Weights of a small mixture-of-experts language model, trained from scratch on English Wikipedia: a softmax router.
Below are experts of layer 3 (counted from 0) of a mixture-of-experts language model. Rows are named router (the router's row for the expert), gate (a neuron's input weights, with its number), up (a neuron's input weights, with its number), down (a neuron's output weights, with its number) and show model dimensions 512-767. Each number is 200 + 40 x the weight over its row's rms, rounded and kept within 0 to 999.
After each expert's rows: "raises" lists some tokens whose logits its average output raises strongly, later layers aside; "gets" lists some tokens that make up at least twice as much of what it gets as of all text. This comes from a sample of Wikipedia text that the model never trained on. Tokens count by the router's weight.

# expert 25
router,192,193,209,275,214,195,194,168,213,227,211,181,184,207,240,243,211,182,192,283,265,245,138,240,246,165,202,162,216,232,197,170,156,163,255,226,218,150,176,190,195,203,154,227,175,166,243,237,242,186,222,231,113,152,211,249,277,200,177,150,126,196,188,237,172,143,242,208,175,176,202,169,193,205,225,275,188,199,232,181,216,211,183,209,199,184,228,187,211,131,201,170,191,257,206,178,203,232,248,208,248,140,240,216,213,224,182,227,279,234,106,242,196,171,208,206,201,118,207,192,197,245,185,178,236,205,201,236,188,167,145,263,191,187,140,139,205,228,176,222,210,174,182,154,231,202,202,205,84,109,174,208,251,260,236,184,221,148,142,236,145,219,239,211,256,226,214,156,216,145,143,217,199,212,195,223,284,224,207,239,134,155,262,194,143,192,176,151,149,240,234,243,193,190,228,193,144,166,224,188,200,135,213,258,209,255,182,215,231,150,214,275,210,188,173,159,202,205,174,179,234,265,234,178,291,196,145,215,187,180,210,205,191,165,176,202,203,192,176,83,217,122,242,203,271,215,225,232,190,228,156,212,219,198,211,143
gate0,229,256,233,178,177,167,209,162,170,277,142,159,141,117,252,195,132,219,186,187,112,257,179,219,200,201,180,173,237,220,213,220,175,165,228,238,197,214,194,108,191,228,180,243,248,307,216,217,154,174,171,185,211,175,165,205,227,265,273,135,203,160,193,145,207,184,190,268,215,185,117,201,235,246,195,217,223,90,203,121,173,168,225,232,209,202,207,162,190,214,224,129,199,200,269,233,196,171,234,216,153,137,215,215,244,185,155,180,233,251,247,211,187,152,126,176,146,232,188,203,138,184,208,237,189,198,195,171,227,166,195,247,120,180,196,146,171,186,185,240,181,165,185,223,196,192,133,187,111,276,241,211,240,187,145,168,166,171,187,168,131,189,188,186,172,146,189,250,211,165,115,231,139,182,215,193,287,234,286,189,192,119,215,183,160,219,116,193,176,239,182,196,179,193,164,188,238,254,120,212,132,244,252,242,155,123,206,211,236,216,185,198,186,191,159,230,195,126,170,218,243,260,115,175,174,202,85,207,194,176,156,199,275,157,182,158,236,266,202,188,187,125,177,180,240,177,203,283,244,249,244,196,189,202,173,168
up0,248,246,202,180,171,151,243,172,203,270,166,148,121,131,269,162,173,239,180,173,130,241,171,242,208,242,195,200,249,213,225,225,193,211,204,216,182,217,176,109,197,239,172,223,255,318,216,233,107,168,156,175,218,178,139,253,251,282,276,158,206,167,154,154,190,157,191,262,233,198,150,222,212,260,179,196,194,110,194,122,189,190,229,211,243,168,246,145,195,237,205,145,196,199,233,231,225,177,205,208,216,153,186,256,260,194,165,209,202,250,244,179,184,191,143,160,129,214,197,232,151,212,192,253,199,184,190,196,176,169,205,220,108,158,159,141,156,170,181,217,166,173,150,206,195,201,128,166,140,313,214,251,226,218,116,156,198,201,202,157,136,205,213,186,201,156,213,274,162,177,124,178,130,191,205,224,266,218,284,215,196,95,196,173,149,227,182,209,198,255,159,195,169,218,180,184,201,264,105,221,177,227,217,223,143,116,171,196,223,260,203,225,208,210,227,215,206,192,165,203,275,230,178,199,157,225,118,213,190,175,176,197,288,157,226,145,256,221,189,201,190,165,214,193,225,129,225,300,244,251,279,200,170,171,179,146
down0,190,156,156,248,184,159,234,132,144,195,190,224,215,229,292,181,215,155,210,227,180,271,226,199,167,238,252,204,133,181,188,160,167,207,179,269,320,261,191,132,173,185,248,242,193,127,122,189,162,216,184,176,164,189,155,163,252,184,210,164,174,228,201,197,182,194,124,220,161,202,231,234,219,201,212,232,151,169,132,178,330,160,192,182,199,231,159,189,178,250,171,220,202,215,314,187,214,204,247,211,124,246,175,119,175,154,254,202,82,187,214,234,182,163,199,189,220,161,192,218,295,250,174,167,241,242,153,199,218,134,207,156,198,173,185,180,277,217,262,151,189,103,194,180,205,253,214,176,218,224,144,208,239,202,203,149,230,146,163,179,88,171,164,201,218,239,176,159,246,244,174,200,181,183,208,287,158,187,201,184,251,208,253,238,233,246,185,192,248,191,168,184,233,177,237,224,203,144,216,223,275,232,162,200,184,152,193,247,178,213,186,176,234,245,251,235,178,293,203,253,198,235,221,254,206,202,168,207,126,201,206,169,204,159,251,255,260,167,220,197,213,171,214,167,239,239,170,197,176,289,199,195,175,220,200,204
raises: " and", " in", " ", ","
gets: ":", " by", " with", "):", " –", " The"

# expert 15
router,200,238,209,238,190,158,214,160,201,210,246,205,228,193,237,231,187,246,237,171,216,200,198,217,206,180,118,269,221,161,192,168,215,158,240,286,256,267,236,190,230,176,209,222,224,271,251,229,128,163,182,213,341,247,193,198,284,213,102,200,280,261,215,240,199,240,197,282,211,239,176,135,252,201,173,194,186,191,163,175,214,146,148,227,188,240,318,219,296,262,222,218,160,186,228,190,231,117,292,232,130,181,220,216,180,144,229,192,172,165,249,236,187,224,186,228,194,255,220,233,245,245,151,319,122,189,204,201,306,167,173,165,211,264,160,193,183,226,144,216,282,214,175,188,176,122,240,203,164,165,206,120,197,192,249,164,221,187,260,149,206,179,231,138,177,233,234,189,152,260,156,237,184,253,246,137,191,199,166,193,198,215,204,202,173,218,207,218,205,251,145,170,267,219,255,211,275,199,214,179,221,171,171,191,228,101,203,246,172,188,264,226,234,225,205,148,225,178,172,206,185,156,161,169,212,186,117,101,138,188,229,168,189,111,183,202,202,273,220,192,94,277,268,209,243,216,231,152,177,162,242,199,241,207,223,244
gate0,159,196,170,192,140,121,171,270,227,227,185,168,185,239,249,192,242,246,204,144,150,240,170,189,163,172,205,207,232,177,170,204,236,204,177,195,267,199,183,190,160,209,208,277,198,240,193,224,175,174,255,214,242,193,246,216,208,230,204,187,244,214,303,200,203,171,125,188,158,307,110,187,155,260,231,167,231,243,180,183,197,196,218,167,317,236,274,152,162,221,226,188,198,193,216,177,199,214,129,212,224,280,262,176,187,219,244,218,184,237,233,237,185,185,216,171,190,170,234,146,128,241,199,157,260,243,196,182,126,177,258,198,228,256,213,183,238,213,176,202,189,236,224,224,186,126,197,217,309,254,218,177,133,239,202,202,231,154,166,142,149,209,247,145,282,104,175,118,203,324,189,291,278,140,277,239,193,188,271,236,164,252,207,175,242,178,219,236,160,194,232,211,125,189,186,245,203,173,182,197,237,216,159,211,214,195,186,204,196,209,162,188,188,254,174,182,220,205,249,282,182,260,234,187,179,178,168,134,208,244,162,251,185,278,137,229,239,148,212,260,215,103,241,129,220,167,219,164,261,243,272,243,154,220,183,259
up0,173,171,306,317,197,290,203,235,276,216,263,245,195,170,128,201,174,263,246,147,263,252,186,227,211,192,173,206,155,263,190,137,187,220,162,226,161,167,213,214,182,230,212,228,222,266,243,212,145,245,126,230,208,233,179,216,165,197,166,114,195,220,190,166,210,172,307,230,241,128,251,219,231,215,170,211,173,222,210,241,218,136,234,208,195,171,184,232,246,151,154,193,270,181,170,230,154,222,210,213,166,122,123,222,233,209,219,180,195,209,242,138,172,162,292,238,207,185,185,158,224,197,259,262,115,190,165,220,180,192,187,242,254,197,241,194,167,232,220,264,153,191,146,140,242,140,181,190,198,211,162,246,177,189,223,215,270,194,210,270,167,191,192,249,208,301,245,203,142,134,168,137,193,282,135,131,196,212,186,205,230,170,156,203,228,167,140,160,254,221,166,245,232,187,229,176,191,220,236,249,162,199,192,223,266,197,199,191,182,205,198,186,213,145,195,260,189,143,131,135,205,219,151,225,197,270,178,243,235,167,221,257,247,141,169,260,213,205,170,200,224,218,207,193,160,221,160,323,163,169,132,216,268,181,199,190
down0,174,148,180,202,198,230,200,181,230,175,143,180,169,201,180,145,152,179,193,163,278,204,128,190,258,189,213,224,232,201,210,156,167,198,213,109,215,157,195,131,166,171,220,253,157,187,212,173,174,194,236,179,268,246,250,204,209,218,278,222,187,180,178,201,183,230,218,167,163,214,198,287,203,234,226,199,158,182,208,248,164,246,192,262,214,209,236,177,235,192,161,205,209,192,196,232,141,209,152,170,242,214,262,226,223,180,154,306,227,253,253,212,221,125,210,174,222,170,236,227,181,165,185,157,230,224,218,217,128,106,226,193,247,126,289,259,234,183,247,180,226,168,191,168,125,189,225,239,243,180,144,181,235,179,184,184,146,187,238,228,239,238,130,235,160,154,301,250,269,232,179,170,239,219,86,243,187,180,250,211,185,200,200,203,237,222,183,154,239,170,223,216,215,182,242,228,131,199,197,167,176,197,165,235,178,154,273,219,154,240,220,208,150,201,234,190,163,185,231,210,166,192,170,122,125,220,207,150,159,236,185,158,183,215,181,202,253,258,193,170,149,207,145,183,197,171,243,192,161,214,209,222,248,245,214,190
raises: " the", " ", " to", " a", " A", "-"
gets: "-", " |", " \"", "|", " -", "."

# expert 45
router,268,161,164,241,207,227,210,285,181,165,186,175,155,213,205,174,213,152,187,130,211,193,201,228,192,258,206,243,248,190,219,183,226,164,223,191,239,167,224,193,194,238,236,233,257,214,218,183,280,175,195,148,207,232,233,194,80,163,139,193,208,175,284,264,139,228,208,165,195,131,217,244,176,209,158,147,115,213,180,202,260,265,192,218,170,191,220,248,239,255,211,217,192,226,179,178,182,254,150,160,180,206,264,173,164,249,173,218,144,208,204,219,161,185,190,189,233,219,282,223,279,209,202,215,185,202,184,138,170,221,209,137,226,260,208,206,260,225,210,180,197,143,210,218,232,224,152,178,255,200,206,197,165,188,187,185,162,227,150,194,186,168,204,176,149,163,159,178,252,220,249,189,138,251,207,267,118,242,269,182,98,150,193,145,80,112,204,284,188,231,261,247,181,186,256,158,194,131,157,227,201,218,307,216,202,258,166,213,158,162,295,191,152,224,262,213,235,222,168,210,236,203,171,144,194,238,176,207,218,154,179,193,168,146,235,218,243,168,215,142,233,172,178,154,283,177,262,179,220,220,152,175,208,273,236,135
gate0,179,248,182,209,166,233,190,151,199,122,202,195,233,236,236,231,206,210,192,229,209,257,217,242,186,202,201,212,224,123,275,215,210,169,163,186,268,264,143,157,176,227,223,246,169,199,220,205,201,160,186,234,221,162,260,237,249,120,129,220,189,180,148,251,196,106,246,154,168,167,177,250,255,186,168,198,202,164,164,242,207,165,213,161,221,180,252,179,180,164,257,221,193,192,196,201,209,252,181,148,194,221,230,142,253,261,72,210,191,154,155,247,172,133,183,236,219,141,224,149,184,173,182,194,252,155,125,209,277,188,213,133,232,281,163,180,206,187,199,262,231,144,210,188,149,253,256,241,174,211,238,203,284,149,171,203,202,259,196,256,166,212,179,222,249,186,195,231,291,184,156,198,244,219,204,200,197,229,163,169,231,211,213,150,199,174,246,133,204,187,282,225,190,143,260,199,259,210,203,226,182,230,211,173,173,180,182,221,210,207,239,261,251,287,164,219,238,210,202,233,191,194,220,216,248,188,210,207,183,210,180,230,222,236,167,133,220,214,211,167,217,123,206,149,223,210,217,245,145,202,222,220,210,185,164,164
up0,198,194,258,188,172,207,159,175,191,179,231,216,209,213,216,202,154,265,193,226,181,200,227,235,228,193,243,201,233,188,279,220,237,209,169,157,274,243,138,180,192,193,207,214,239,167,204,175,200,170,247,238,175,154,198,185,177,113,179,179,148,153,110,217,198,138,178,196,207,269,180,188,225,195,185,211,256,153,185,215,191,188,233,169,179,176,218,146,161,182,222,176,173,139,159,218,184,244,223,208,177,244,279,181,270,200,79,211,202,223,198,297,168,132,193,182,212,114,235,161,183,141,199,171,227,131,156,250,277,217,223,279,302,313,183,163,212,173,175,188,156,128,167,217,191,191,267,286,157,198,162,262,285,223,196,141,198,178,267,186,131,160,168,195,242,139,139,223,280,200,208,224,240,180,216,199,126,269,154,192,212,251,216,197,202,154,202,136,236,185,270,168,155,131,226,246,230,211,188,230,185,227,150,245,153,226,189,215,229,231,255,229,163,228,183,234,170,199,172,205,187,199,173,198,222,203,132,207,177,179,147,218,235,227,157,145,226,228,221,181,198,147,258,155,241,169,205,191,153,225,202,223,245,174,149,143
down0,197,254,133,215,216,263,219,193,144,187,116,233,155,226,106,237,216,206,245,200,41,198,259,206,147,212,174,265,218,150,150,154,163,186,235,175,194,136,209,177,184,224,209,201,266,193,192,233,214,261,231,237,262,147,196,235,252,147,196,239,254,154,231,228,142,143,160,251,241,252,219,208,190,180,210,164,194,237,204,279,164,194,208,259,224,282,202,187,176,177,265,152,193,249,194,239,189,202,217,120,192,306,227,252,226,191,200,192,185,231,198,211,140,147,201,175,223,185,254,186,156,184,214,167,231,218,269,174,202,200,320,144,201,218,167,232,312,208,173,194,182,197,157,164,225,243,232,167,208,233,135,266,232,211,273,217,295,215,149,229,109,223,218,211,165,255,154,124,271,232,164,221,150,236,207,245,192,247,220,160,237,169,173,184,251,147,245,207,186,210,192,220,198,206,211,139,211,144,263,241,196,187,266,198,142,164,232,212,231,216,179,206,303,174,174,189,216,228,225,125,185,232,225,183,213,280,169,269,227,163,209,144,168,331,187,256,151,143,201,121,252,210,205,130,187,203,186,227,252,213,186,145,190,167,237,126
raises: ".", ",", "\n", "-", " in", " and"
gets: "0", "'", " United", "ar", " million", "’"

# expert 35
router,163,240,269,185,234,119,148,265,220,138,156,202,193,224,167,182,225,228,249,199,215,197,177,188,151,191,198,216,188,240,244,160,287,178,159,247,226,211,266,171,199,244,196,204,265,186,162,239,165,220,218,185,153,157,245,225,193,227,184,242,168,172,182,217,185,176,197,174,185,205,159,230,232,234,166,171,187,188,250,161,271,147,246,244,186,245,181,218,212,218,218,167,216,201,175,139,171,181,196,274,174,177,222,232,164,143,150,188,270,72,146,133,221,159,220,232,248,222,101,172,149,211,191,247,230,228,167,219,169,165,113,246,163,209,247,117,209,190,270,141,190,235,159,200,129,184,229,242,206,162,244,227,166,260,157,224,165,222,217,217,140,189,121,241,262,98,209,173,174,204,182,183,204,176,205,136,206,163,177,249,230,135,238,213,209,230,182,193,176,209,112,203,203,205,187,171,131,157,205,243,215,180,212,295,222,103,259,257,250,164,244,225,213,163,173,148,186,195,203,180,207,186,220,182,274,183,202,201,198,136,236,96,233,150,139,210,229,177,196,218,221,185,116,243,204,132,260,236,176,217,178,312,171,116,213,283
gate0,211,232,291,208,164,195,209,209,175,223,229,279,177,162,196,250,199,212,238,171,134,192,149,249,168,178,187,98,204,214,204,183,162,163,254,207,168,231,189,209,146,167,195,158,253,174,238,237,153,163,187,161,256,211,157,213,172,249,180,140,200,312,223,225,183,158,183,282,232,184,151,192,146,207,244,242,194,257,204,70,234,239,208,181,194,164,200,249,201,228,230,229,275,202,178,203,270,226,245,238,220,147,184,237,238,172,167,125,252,245,200,246,285,227,270,184,205,255,199,167,282,206,221,250,228,197,212,166,260,175,184,135,176,214,212,155,223,163,242,212,201,224,180,211,223,240,225,243,155,239,246,154,160,149,184,219,197,213,229,140,212,203,217,239,209,202,262,220,227,248,189,227,212,116,209,250,199,230,184,214,157,146,193,168,234,194,209,211,220,263,220,195,260,147,299,241,222,164,122,165,176,233,255,230,181,225,195,196,146,190,104,168,176,140,197,264,159,145,280,237,166,263,139,256,156,199,205,215,143,213,267,189,167,133,149,158,244,286,189,187,141,218,190,209,148,203,140,209,201,232,238,245,175,164,211,284
up0,126,241,267,268,174,225,137,128,211,183,183,210,136,259,229,138,178,216,178,241,203,196,155,208,213,244,232,183,176,244,154,169,156,182,209,217,194,219,205,148,270,207,187,223,204,181,172,152,219,216,239,182,190,150,188,182,219,186,205,183,245,255,204,144,236,116,222,148,215,158,208,167,224,181,136,158,235,216,242,237,215,244,215,191,199,174,149,183,213,129,195,188,247,227,262,197,250,171,202,173,184,242,245,186,210,224,149,277,210,186,140,148,160,224,135,201,174,127,238,125,157,116,188,218,229,130,212,152,174,209,258,235,206,176,139,202,228,230,149,180,153,196,214,201,248,207,244,188,185,149,184,201,222,226,217,254,188,226,197,220,135,202,154,129,212,233,166,258,208,136,230,162,289,249,163,198,165,146,238,154,164,197,186,122,186,202,131,216,217,189,242,183,116,196,178,119,189,274,253,169,207,163,189,198,148,264,194,263,214,260,220,232,121,197,228,190,186,127,211,233,179,186,239,143,205,176,167,193,247,187,260,221,215,199,221,224,182,178,146,154,242,210,236,231,218,175,234,197,142,270,153,293,231,250,177,187
down0,207,238,185,153,139,195,201,218,156,198,213,146,233,294,255,200,188,143,168,170,202,209,151,217,266,197,192,190,242,246,188,207,141,199,222,188,147,148,258,203,242,198,259,249,153,186,163,111,218,186,239,249,185,246,187,241,236,187,225,235,182,239,240,205,182,227,183,157,199,195,159,279,179,214,207,174,149,168,188,163,213,220,256,194,207,213,254,207,219,151,164,204,243,155,247,197,169,189,243,206,204,226,182,157,186,173,155,194,242,210,232,191,160,203,207,194,255,291,134,228,269,199,204,175,237,255,211,166,171,193,201,177,202,187,179,197,198,198,177,228,182,111,220,178,178,236,189,161,193,175,260,197,138,124,226,198,186,193,238,128,236,141,175,226,188,179,245,243,184,201,181,186,176,180,226,174,163,219,152,208,220,246,210,131,189,159,247,178,143,158,185,189,257,238,172,210,227,208,201,166,302,223,228,182,181,164,206,234,119,253,239,132,238,169,248,257,221,229,234,311,249,202,203,165,195,194,262,156,242,159,159,139,199,272,244,298,189,96,196,158,210,195,170,262,214,269,124,186,220,211,198,126,243,252,196,222
raises: " the", " this", " a", " all"
gets: ":", ";", " –", ",", " -", " as"

# expert 0
router,274,201,252,206,225,204,153,174,181,119,140,122,226,199,247,230,214,231,204,239,267,229,172,156,214,211,192,211,256,179,248,190,206,143,171,238,180,174,218,223,238,313,233,176,178,204,164,264,166,172,204,146,182,166,231,184,140,269,219,190,133,242,158,232,189,178,237,236,164,218,143,207,220,219,228,168,228,206,184,219,168,159,247,154,233,175,232,190,179,209,143,171,194,258,173,197,228,136,235,145,224,226,178,194,286,180,205,240,131,153,269,142,216,234,212,196,164,195,172,204,205,221,223,251,233,229,157,238,258,258,231,192,110,222,165,190,142,265,191,204,230,225,62,281,161,217,213,142,171,179,261,256,184,217,199,232,183,166,226,184,183,220,259,167,247,242,188,163,165,201,273,227,99,233,190,293,169,194,188,200,236,115,247,205,158,205,213,253,171,101,199,171,197,222,204,175,189,242,201,173,204,201,137,130,240,208,234,143,271,236,209,154,198,212,179,154,168,94,179,142,214,192,177,206,183,266,249,262,169,241,182,189,202,168,280,256,220,210,197,184,211,181,238,132,177,207,236,146,224,188,233,295,206,184,166,145
gate0,172,226,190,184,164,231,170,168,196,190,168,262,192,205,243,246,201,136,197,160,188,181,298,171,218,213,167,81,212,100,194,126,239,246,102,228,173,180,217,206,193,176,237,201,198,189,188,224,201,163,162,213,236,233,256,210,312,214,166,148,121,229,273,157,223,181,229,164,174,228,143,153,260,151,159,182,187,243,138,148,164,210,186,213,218,221,166,217,159,218,212,262,219,210,252,250,203,248,204,133,149,184,183,220,201,254,159,233,134,285,227,194,180,184,222,169,100,199,145,152,250,206,240,260,215,169,176,191,159,293,242,234,202,253,189,213,220,201,237,144,225,114,206,174,236,127,226,203,156,159,212,119,134,166,198,246,256,233,191,197,168,211,235,185,215,183,214,69,286,162,247,221,211,203,160,190,171,174,185,242,180,227,199,195,210,138,258,245,167,212,215,215,165,197,240,188,247,184,163,192,314,159,265,251,192,212,151,220,150,201,174,186,241,223,251,171,189,300,133,195,202,207,184,222,224,180,147,226,212,223,205,209,134,175,206,145,196,284,154,311,239,248,184,187,234,238,174,181,188,165,213,204,184,199,175,239
up0,220,166,179,211,252,158,247,261,238,242,217,135,156,148,158,155,194,253,249,211,195,215,146,206,147,181,233,331,165,293,209,225,178,159,267,170,216,230,211,150,185,241,154,234,216,250,228,184,180,205,229,207,168,167,131,219,129,184,197,221,236,156,144,226,174,204,190,215,229,207,253,259,163,252,242,207,142,189,268,245,229,225,209,186,197,202,214,174,310,188,187,181,200,221,167,173,207,138,185,283,256,205,251,193,216,154,244,168,238,127,226,228,217,260,187,246,299,196,252,271,183,201,174,152,191,237,232,224,283,102,160,154,194,170,233,136,200,163,179,195,171,289,180,266,197,240,161,209,276,271,188,301,213,194,194,176,117,178,186,264,276,130,203,230,194,212,193,293,135,217,153,209,205,214,297,189,181,226,189,174,203,179,189,240,153,238,157,151,218,195,161,148,173,263,112,215,164,235,251,200,112,247,134,152,225,195,270,180,229,210,232,209,155,141,176,215,247,149,277,178,198,163,253,170,246,215,267,174,168,125,203,214,263,186,189,257,260,58,206,159,147,163,206,205,135,163,213,238,188,204,157,182,227,254,201,166
down0,150,160,219,236,196,222,171,145,125,256,204,224,151,292,202,190,227,174,229,178,165,160,140,164,213,224,193,180,183,149,191,169,189,166,177,300,270,173,207,138,163,212,216,208,161,186,122,146,191,196,242,225,208,270,232,254,246,244,192,148,191,261,259,192,192,157,186,256,145,194,153,185,212,220,220,242,122,251,162,201,181,165,166,164,253,196,272,192,200,196,129,241,227,180,201,255,149,215,231,197,165,227,121,191,250,179,223,213,144,208,252,121,213,204,190,185,250,244,125,123,160,118,170,202,231,264,131,161,118,241,223,209,155,170,223,201,199,225,252,183,314,227,158,183,153,226,119,167,211,206,145,133,213,185,213,237,160,201,182,240,191,224,182,263,141,218,231,147,179,198,223,185,199,210,177,209,126,201,234,256,193,226,184,245,236,200,185,213,208,211,191,244,256,167,277,209,261,176,202,200,266,161,199,222,189,145,218,202,148,192,123,215,178,214,203,143,212,218,197,222,209,229,180,196,227,210,149,284,193,256,233,209,162,179,243,194,152,109,241,169,133,195,214,188,230,247,150,223,198,164,124,300,249,193,211,242
raises: "1", "2", "3", "9", " ", "5"
gets: " (", "-", "(", " \"", " [", "\""

# expert 38
router,209,168,207,184,209,227,218,183,184,156,232,128,254,240,156,151,232,221,190,206,216,202,127,235,160,226,208,174,202,214,184,277,164,186,181,180,162,167,199,133,206,186,165,229,151,152,171,234,263,193,179,253,211,152,220,179,203,258,164,224,201,174,191,182,158,207,292,247,208,214,274,159,134,194,207,276,226,221,202,212,210,222,204,195,196,263,248,200,119,138,278,202,280,223,185,220,281,201,193,144,108,208,224,238,234,174,194,208,245,234,203,209,197,145,229,174,163,239,254,231,211,217,146,247,177,233,231,266,212,239,189,197,202,198,159,213,198,263,173,149,196,151,170,249,165,283,215,115,229,177,207,242,208,251,247,255,222,101,205,239,287,259,200,179,182,191,250,157,168,176,207,222,244,258,244,185,134,157,263,239,101,238,193,238,253,162,207,222,239,205,181,183,186,241,150,156,194,237,155,171,286,245,137,184,208,192,244,252,126,208,285,253,211,190,167,156,208,219,243,245,201,178,264,212,129,209,229,220,126,212,256,201,178,211,166,240,149,238,224,124,219,201,156,222,150,159,148,178,248,168,267,257,207,260,203,138
gate0,210,185,260,177,171,260,215,154,176,221,146,170,204,211,234,176,107,192,186,208,178,202,227,221,186,178,160,222,201,203,160,236,197,224,197,202,163,247,192,207,241,165,189,177,97,226,207,212,159,231,218,249,189,205,265,170,231,239,193,194,260,162,212,221,188,269,227,200,197,174,182,196,269,181,179,78,260,201,159,155,180,257,169,306,165,191,248,193,174,106,213,203,191,178,135,223,204,259,161,194,187,178,172,202,159,262,287,220,212,187,177,220,178,186,183,233,209,178,187,206,220,189,208,186,207,202,223,261,198,156,218,212,215,196,139,174,222,234,178,274,174,181,201,180,196,251,228,192,203,189,311,219,263,257,227,216,242,232,236,220,198,255,134,177,242,286,183,182,214,167,264,231,227,282,217,199,183,212,210,138,147,195,164,221,220,173,202,184,156,143,194,204,204,229,175,245,216,163,248,224,190,218,209,172,201,219,129,214,240,172,168,211,177,167,204,181,227,152,201,215,193,330,203,140,190,228,161,301,191,218,158,271,162,234,125,250,220,215,220,217,244,198,200,135,222,224,136,229,175,238,172,203,236,264,271,222
up0,243,190,182,239,237,194,173,220,179,224,218,245,207,204,141,205,226,224,224,175,219,201,113,198,229,260,186,201,214,188,260,231,183,213,183,167,213,148,202,169,184,235,222,245,267,275,224,177,200,219,230,172,236,135,160,222,144,230,218,224,164,141,238,218,184,100,213,199,256,169,216,200,194,171,171,306,165,172,186,189,243,199,207,95,240,220,195,215,218,261,249,197,192,217,222,132,218,221,249,187,196,209,214,194,156,134,170,135,179,261,221,187,199,161,269,197,183,244,213,212,212,195,215,295,200,141,168,159,203,206,149,199,179,199,214,153,225,110,193,161,252,246,251,190,206,158,225,226,145,213,136,184,151,178,214,213,148,186,238,167,156,134,271,218,162,140,194,220,222,200,138,196,191,176,171,150,155,218,228,258,240,191,254,185,199,231,193,196,244,250,229,193,246,139,219,213,190,226,165,203,247,172,136,233,200,237,224,168,144,206,206,243,158,213,231,221,173,203,164,252,239,105,236,168,232,175,243,154,176,115,186,84,250,130,161,174,209,232,193,213,193,268,227,242,196,190,286,142,184,200,250,198,138,104,189,171
down0,249,211,179,182,238,237,197,166,196,216,253,117,186,220,251,218,271,227,221,132,222,219,179,260,241,197,217,139,221,253,197,197,230,175,183,177,146,195,219,267,220,175,199,172,250,195,106,195,227,282,234,175,175,298,212,177,181,209,178,210,122,163,261,236,137,189,219,264,203,176,248,201,228,260,238,205,206,235,206,192,243,181,177,230,211,152,241,154,147,202,187,226,219,230,172,249,185,207,175,192,179,188,258,238,184,272,209,132,188,234,155,154,307,186,188,220,189,196,176,170,191,128,222,254,245,262,248,132,207,230,205,169,203,235,234,281,216,213,145,214,223,192,209,218,190,223,237,184,172,206,203,218,234,170,206,233,219,211,201,163,224,168,203,219,173,159,155,154,216,193,172,147,187,211,115,201,239,173,212,195,173,209,180,260,237,208,200,161,187,241,291,187,251,210,177,255,251,204,270,178,149,254,205,246,248,151,191,177,196,175,259,160,300,190,208,195,200,175,241,185,195,171,174,255,192,203,215,293,180,229,268,284,186,236,245,190,176,129,171,199,216,228,172,89,127,266,223,132,177,183,188,208,182,126,201,153
raises: " |", " ", " Total"
gets: "-", " by", "|", " on", " /", " after"